Weights of a small mixture-of-experts language model, trained from scratch on English Wikipedia: 8 picks a token, 8196 steps.
Below are experts of layer 2 (counted from 0) of a mixture-of-experts language model. Rows are named router (the router's row for the expert), gate (a neuron's input weights, with its number), up (a neuron's input weights, with its number), down (a neuron's output weights, with its number) and show model dimensions 256-383. Each number is 200 + 40 x the weight over its row's rms, rounded and kept within 0 to 999.
After each expert's rows: "comes after" lists some tokens at least twice as common just before its tokens as in all text. This comes from a sample of Wikipedia text that the model never trained on. Tokens count by the router's weight.

# expert 53
router,265,214,153,167,185,115,171,198,250,124,186,214,177,179,137,209,212,188,220,140,188,180,215,193,214,178,161,227,182,137,252,227,239,152,116,189,171,204,199,159,194,200,188,150,247,168,162,154,204,204,243,158,256,210,202,232,163,185,214,181,197,214,191,96,159,144,195,203,180,240,204,221,184,166,294,206,221,219,166,158,191,191,173,184,182,154,249,265,192,215,183,251,270,183,289,203,234,220,214,283,148,262,228,192,243,213,236,187,238,259,145,247,206,198,249,156,184,254,211,188,113,189,213,199,124,189,199,231
gate0,168,195,199,209,195,242,225,285,216,205,149,197,204,178,166,149,246,226,166,140,204,254,218,147,170,234,263,240,217,253,132,176,181,181,187,247,170,196,179,245,268,165,219,221,304,184,205,204,227,189,162,302,173,165,190,227,147,199,224,184,165,320,255,222,225,183,251,175,226,83,188,216,203,202,228,179,148,203,200,190,174,231,108,265,202,135,182,156,185,185,171,256,202,149,134,182,235,205,217,212,263,163,218,240,188,81,251,237,247,113,220,269,163,132,162,235,187,186,237,150,151,205,191,180,169,207,166,219
up0,167,188,247,201,161,275,169,176,156,152,138,247,201,150,172,186,271,266,233,166,156,169,170,249,172,227,132,171,234,177,294,129,203,211,177,177,186,258,174,278,171,196,221,194,188,165,216,171,156,280,173,95,170,119,136,201,259,183,227,268,288,186,223,205,212,239,186,171,260,191,226,139,179,254,153,191,218,227,194,165,187,227,239,224,207,215,192,220,201,153,196,190,162,165,233,123,179,249,204,240,277,219,181,179,170,165,196,144,171,228,158,179,177,274,165,174,151,116,166,215,234,154,209,241,242,200,240,168
down0,110,215,201,231,231,29,224,143,198,225,283,211,132,249,173,208,217,158,173,200,206,159,250,246,211,211,178,198,236,163,263,263,200,243,234,200,193,263,213,186,183,196,190,239,183,172,176,166,180,187,188,232,240,225,177,173,257,151,195,161,196,154,228,158,207,182,147,188,110,234,168,159,211,139,184,268,275,199,241,197,183,194,211,193,232,274,220,298,175,256,205,186,227,251,241,191,204,167,236,110,183,194,221,164,181,206,226,161,186,203,197,241,198,204,198,236,178,200,165,270,265,214,141,126,226,206,197,171
comes after: ")", "\n", "5", "3", "4", "6"

# expert 23
router,195,238,191,262,225,118,198,156,209,240,233,87,207,202,117,140,190,146,200,242,162,190,224,287,184,233,177,239,146,170,159,199,241,239,125,210,268,208,220,206,192,182,116,229,225,135,239,186,215,203,161,192,209,173,253,240,147,264,251,149,163,223,154,192,188,197,224,214,211,185,156,214,218,212,249,152,156,187,204,211,175,161,241,174,165,155,226,225,215,182,110,176,194,174,152,156,176,167,188,199,162,226,148,208,194,181,239,239,212,174,288,214,264,149,282,294,191,176,202,195,172,258,157,171,211,207,190,133
gate0,173,176,215,254,208,225,199,222,208,279,210,204,284,199,210,117,152,211,209,235,149,184,150,173,205,191,256,130,230,247,167,161,205,186,211,177,163,266,223,191,326,215,163,237,174,271,142,169,239,158,222,237,231,262,249,210,241,157,142,222,192,222,168,218,246,229,170,232,246,110,116,244,238,198,246,181,135,171,257,181,205,106,185,152,135,233,143,165,218,142,217,153,137,218,235,142,165,214,224,204,184,250,165,207,201,207,171,200,202,205,257,146,214,141,171,269,247,193,121,167,287,220,194,202,249,203,223,180
up0,184,157,230,131,171,272,211,219,147,147,151,190,149,198,146,281,255,220,170,108,192,238,214,216,182,226,155,287,154,207,239,248,162,198,211,147,194,150,167,236,108,181,217,167,219,156,224,210,179,181,200,201,128,152,144,241,211,239,197,186,206,173,246,155,157,192,202,179,213,245,306,139,183,225,151,256,226,226,178,175,221,231,249,264,200,179,218,183,222,268,192,255,249,169,162,172,238,228,217,178,253,133,237,243,168,126,246,221,234,222,139,231,209,277,217,158,167,183,233,208,130,129,225,195,133,174,228,247
down0,218,253,112,152,96,138,198,268,188,222,208,143,166,229,212,298,212,235,166,220,298,186,249,202,249,194,211,210,191,161,207,274,241,145,274,238,218,220,177,219,181,179,192,259,172,220,230,199,178,166,204,163,260,203,199,168,276,219,195,247,150,201,185,167,159,190,206,240,157,176,184,145,221,249,114,242,195,230,176,261,171,250,181,204,252,206,188,214,232,167,206,107,223,153,195,199,248,180,168,256,219,212,237,150,223,234,180,196,234,263,162,232,192,246,115,146,205,154,205,128,256,152,198,162,170,249,204,221
comes after: " |", "|", "-", "2", ";", "\n"

# expert 15
router,214,150,188,251,176,205,163,207,178,237,199,194,145,289,194,225,189,179,179,200,166,278,197,257,287,224,229,222,276,123,252,203,255,148,228,189,221,181,209,140,162,244,176,176,195,240,189,221,150,174,201,240,191,111,232,186,194,193,222,240,133,137,217,181,210,189,222,200,214,150,247,214,191,214,153,134,209,194,204,106,169,141,242,249,192,204,266,186,256,123,167,276,196,112,151,211,223,214,236,211,237,132,287,193,217,158,176,187,179,205,166,183,194,189,205,189,127,148,208,219,199,158,201,282,211,243,236,159
gate0,98,298,163,229,131,233,258,200,215,140,240,208,201,224,222,134,167,217,203,196,239,125,247,223,178,225,161,189,174,163,276,304,252,209,239,219,168,263,226,198,217,266,188,241,174,174,168,199,180,130,261,198,225,167,280,235,172,221,207,196,232,171,165,155,253,191,173,201,156,234,111,194,227,200,149,221,172,147,194,212,190,179,268,174,226,168,159,237,254,299,168,159,265,171,265,199,161,256,115,243,215,218,176,232,197,204,217,208,258,144,179,104,176,195,229,212,198,257,189,172,222,147,123,128,240,226,202,244
up0,149,238,228,184,121,253,228,166,245,219,179,236,246,169,153,183,219,252,260,214,163,149,222,205,174,198,211,192,172,188,200,125,219,182,179,224,156,257,184,210,237,190,214,214,263,194,177,266,279,254,177,112,196,204,192,220,184,162,243,285,269,273,231,188,168,200,178,282,263,243,190,266,232,199,174,212,171,194,241,214,195,258,208,161,226,208,199,188,131,92,227,214,134,241,238,152,212,173,157,186,207,205,118,173,238,205,213,254,184,193,278,210,231,248,133,245,198,232,167,220,178,131,218,230,211,216,227,211
down0,283,263,172,205,225,251,157,196,231,209,244,224,204,221,200,187,232,176,178,219,149,115,245,188,199,101,207,180,236,254,169,234,238,192,145,171,132,190,111,272,172,212,219,161,205,227,161,158,150,168,208,221,261,248,184,155,167,180,233,183,189,201,197,218,187,239,209,298,186,163,222,242,203,144,220,122,182,234,170,197,187,221,167,200,203,255,182,258,135,155,191,203,68,192,212,225,193,257,178,226,212,146,177,180,227,304,239,194,193,113,220,193,195,169,245,173,175,271,241,236,215,266,253,175,184,227,205,219
comes after: "1", " ", "2", "9", "–", "/"

# expert 13
router,181,171,252,192,196,159,238,226,214,225,180,226,197,290,237,147,206,191,258,204,183,247,185,232,143,184,156,167,199,168,190,141,216,252,248,202,131,231,147,171,212,174,129,224,227,205,198,182,255,154,178,241,208,214,230,184,233,246,193,187,185,121,249,222,126,181,172,203,212,203,222,170,213,198,192,244,245,230,209,68,154,161,204,177,116,160,225,177,146,142,115,280,191,272,224,79,220,177,162,234,185,221,199,165,198,145,234,212,237,258,173,251,167,220,211,132,181,235,198,206,280,201,97,213,250,184,228,240
gate0,182,214,226,160,215,146,207,162,161,193,276,225,216,130,252,131,226,141,214,157,181,149,159,210,215,249,212,140,171,173,179,200,210,203,176,257,213,213,213,258,201,210,279,177,198,118,181,207,184,207,136,251,274,48,185,167,249,146,231,165,228,245,273,244,218,211,169,201,213,194,165,203,198,152,177,172,221,165,230,154,239,151,220,177,210,254,171,188,181,225,216,207,237,219,101,162,190,254,204,183,294,276,194,237,137,156,234,207,207,198,120,163,237,198,210,265,201,206,219,240,284,228,163,270,307,146,213,154
up0,188,227,204,177,171,164,210,157,216,177,289,150,181,176,256,129,207,167,180,174,240,186,140,282,219,167,237,176,185,200,139,153,178,206,191,220,165,296,190,237,137,239,213,177,171,136,165,250,157,208,121,259,235,87,216,205,272,188,215,194,188,236,280,230,213,194,180,169,208,195,114,213,227,114,192,251,234,178,253,149,241,187,192,150,218,283,163,159,197,254,197,190,229,184,141,124,212,264,194,237,298,242,226,180,184,197,164,178,235,216,104,148,210,210,169,224,177,228,217,198,282,271,202,263,282,150,187,166
down0,209,229,202,192,216,195,184,194,233,224,216,214,236,151,230,205,193,181,244,200,242,220,188,293,131,222,188,172,174,160,236,140,239,236,206,205,190,220,171,169,203,169,154,173,202,162,211,175,181,210,164,244,282,210,181,188,123,172,168,226,323,193,159,150,273,210,200,243,241,248,168,196,244,211,223,141,176,211,164,171,283,223,166,183,188,236,163,224,215,224,211,157,170,149,254,205,209,230,268,210,165,211,168,170,147,234,180,188,219,257,208,201,142,187,182,198,202,232,154,195,217,232,172,289,228,252,205,171
comes after: " ", " (", "0", "2", "9", "–"

# expert 34
router,179,291,267,197,170,253,186,162,144,188,215,151,183,285,204,185,167,179,183,152,176,219,148,218,181,181,176,298,179,169,228,221,240,228,183,202,297,231,222,145,220,247,226,191,163,241,167,202,202,253,246,215,181,187,279,211,185,252,199,182,134,154,242,176,174,127,243,222,263,176,192,209,152,174,214,235,194,184,246,211,154,127,251,246,137,268,215,215,235,195,150,247,145,79,273,237,169,152,166,240,159,182,174,219,198,224,149,215,172,286,238,227,203,217,196,187,197,206,183,198,206,144,159,223,166,224,217,245
gate0,134,191,118,202,253,187,210,232,235,284,130,196,248,168,219,212,223,246,182,205,173,251,235,224,185,255,193,202,213,143,234,173,149,190,250,224,240,155,91,213,279,174,234,194,187,227,250,136,215,194,257,144,224,218,195,166,238,239,194,260,186,215,169,211,281,224,171,198,209,208,216,253,269,210,217,179,190,180,180,144,261,184,284,231,176,159,201,165,258,212,194,219,173,167,231,226,187,188,235,180,251,229,196,135,231,199,234,254,216,176,257,226,180,164,183,124,157,212,183,108,306,217,129,186,243,248,254,99
up0,145,175,117,169,212,232,206,237,197,255,122,183,233,205,232,216,219,262,200,222,171,267,216,214,161,217,182,180,202,138,228,168,137,163,280,219,261,163,104,170,252,160,215,199,211,224,245,163,194,228,251,137,211,221,228,193,287,253,200,221,170,203,184,204,271,198,145,213,201,147,198,288,272,264,227,214,167,168,234,183,233,204,282,230,193,173,193,199,198,222,187,238,180,197,297,214,173,206,197,190,208,255,233,152,257,154,236,269,191,186,203,223,193,190,211,127,172,214,135,127,288,209,163,164,215,251,258,170
down0,175,235,173,242,238,176,199,172,269,212,143,186,168,178,181,176,224,231,217,223,256,185,227,282,162,158,189,185,252,178,185,181,162,261,221,122,197,182,218,145,164,155,261,189,197,135,109,233,172,185,180,207,102,150,197,207,180,244,159,222,226,190,216,191,182,196,76,169,182,159,232,258,266,194,253,245,213,164,150,208,202,214,247,233,157,256,233,145,183,147,224,203,253,211,163,233,199,233,119,244,170,210,241,245,158,234,188,178,207,153,240,146,188,158,184,201,166,240,230,167,152,237,209,181,243,222,215,166
comes after: " ", "2", " (", "–", "-", " \""

# expert 29
router,207,250,221,231,153,111,217,144,222,251,245,181,169,195,169,220,180,134,155,228,185,221,217,227,268,121,205,198,164,208,164,187,220,178,180,167,173,221,236,135,214,147,156,169,188,164,165,211,172,153,150,206,177,220,216,242,230,167,131,198,160,228,239,108,165,161,170,230,145,237,208,198,198,156,217,274,247,192,169,230,230,162,200,236,219,193,161,262,292,154,204,157,210,161,240,241,253,165,146,229,148,212,195,182,212,194,203,177,248,194,251,186,283,232,241,209,173,152,173,165,149,149,167,241,209,167,205,211
gate0,207,208,196,211,172,227,179,196,153,169,207,212,157,306,140,222,175,202,215,138,242,217,133,215,166,170,201,224,246,207,217,201,159,167,187,68,194,252,163,196,169,267,243,212,172,135,107,180,125,222,240,138,183,196,281,178,178,178,171,220,117,265,236,183,151,177,177,136,222,192,241,205,228,249,215,153,225,157,239,131,165,214,237,208,207,222,197,214,160,212,196,144,203,180,236,195,239,155,221,208,173,185,268,193,214,151,221,224,216,127,178,234,171,251,158,171,175,192,233,229,194,226,258,211,189,208,245,229
up0,192,126,161,202,257,202,214,230,197,144,212,236,212,264,204,137,293,204,251,219,216,169,159,181,207,212,281,234,212,175,194,188,130,265,197,145,212,191,254,172,173,191,220,283,173,140,192,215,167,123,212,180,168,198,211,234,255,174,208,158,112,192,188,244,191,148,192,214,223,217,267,214,205,311,176,195,294,164,192,160,95,211,201,205,227,186,262,174,134,194,242,200,210,223,248,158,162,164,194,210,185,136,225,194,176,198,237,197,102,153,155,250,206,253,223,236,220,208,167,275,142,201,268,220,251,208,247,197
down0,217,156,163,152,203,234,203,196,264,196,245,250,245,249,169,178,215,164,120,177,296,273,240,266,184,173,266,228,221,239,194,225,155,193,192,188,221,178,189,167,146,224,137,267,218,200,223,318,232,110,119,255,181,250,159,172,277,208,225,197,173,249,215,199,211,157,208,213,141,164,151,155,160,192,189,205,243,189,192,248,147,163,124,227,193,170,192,213,171,188,181,228,195,203,212,202,197,183,174,206,243,210,216,213,222,203,209,162,185,225,233,126,149,191,213,157,194,248,217,117,135,259,240,182,236,193,223,227
comes after: " of", " on", ")", " for", " to", " in"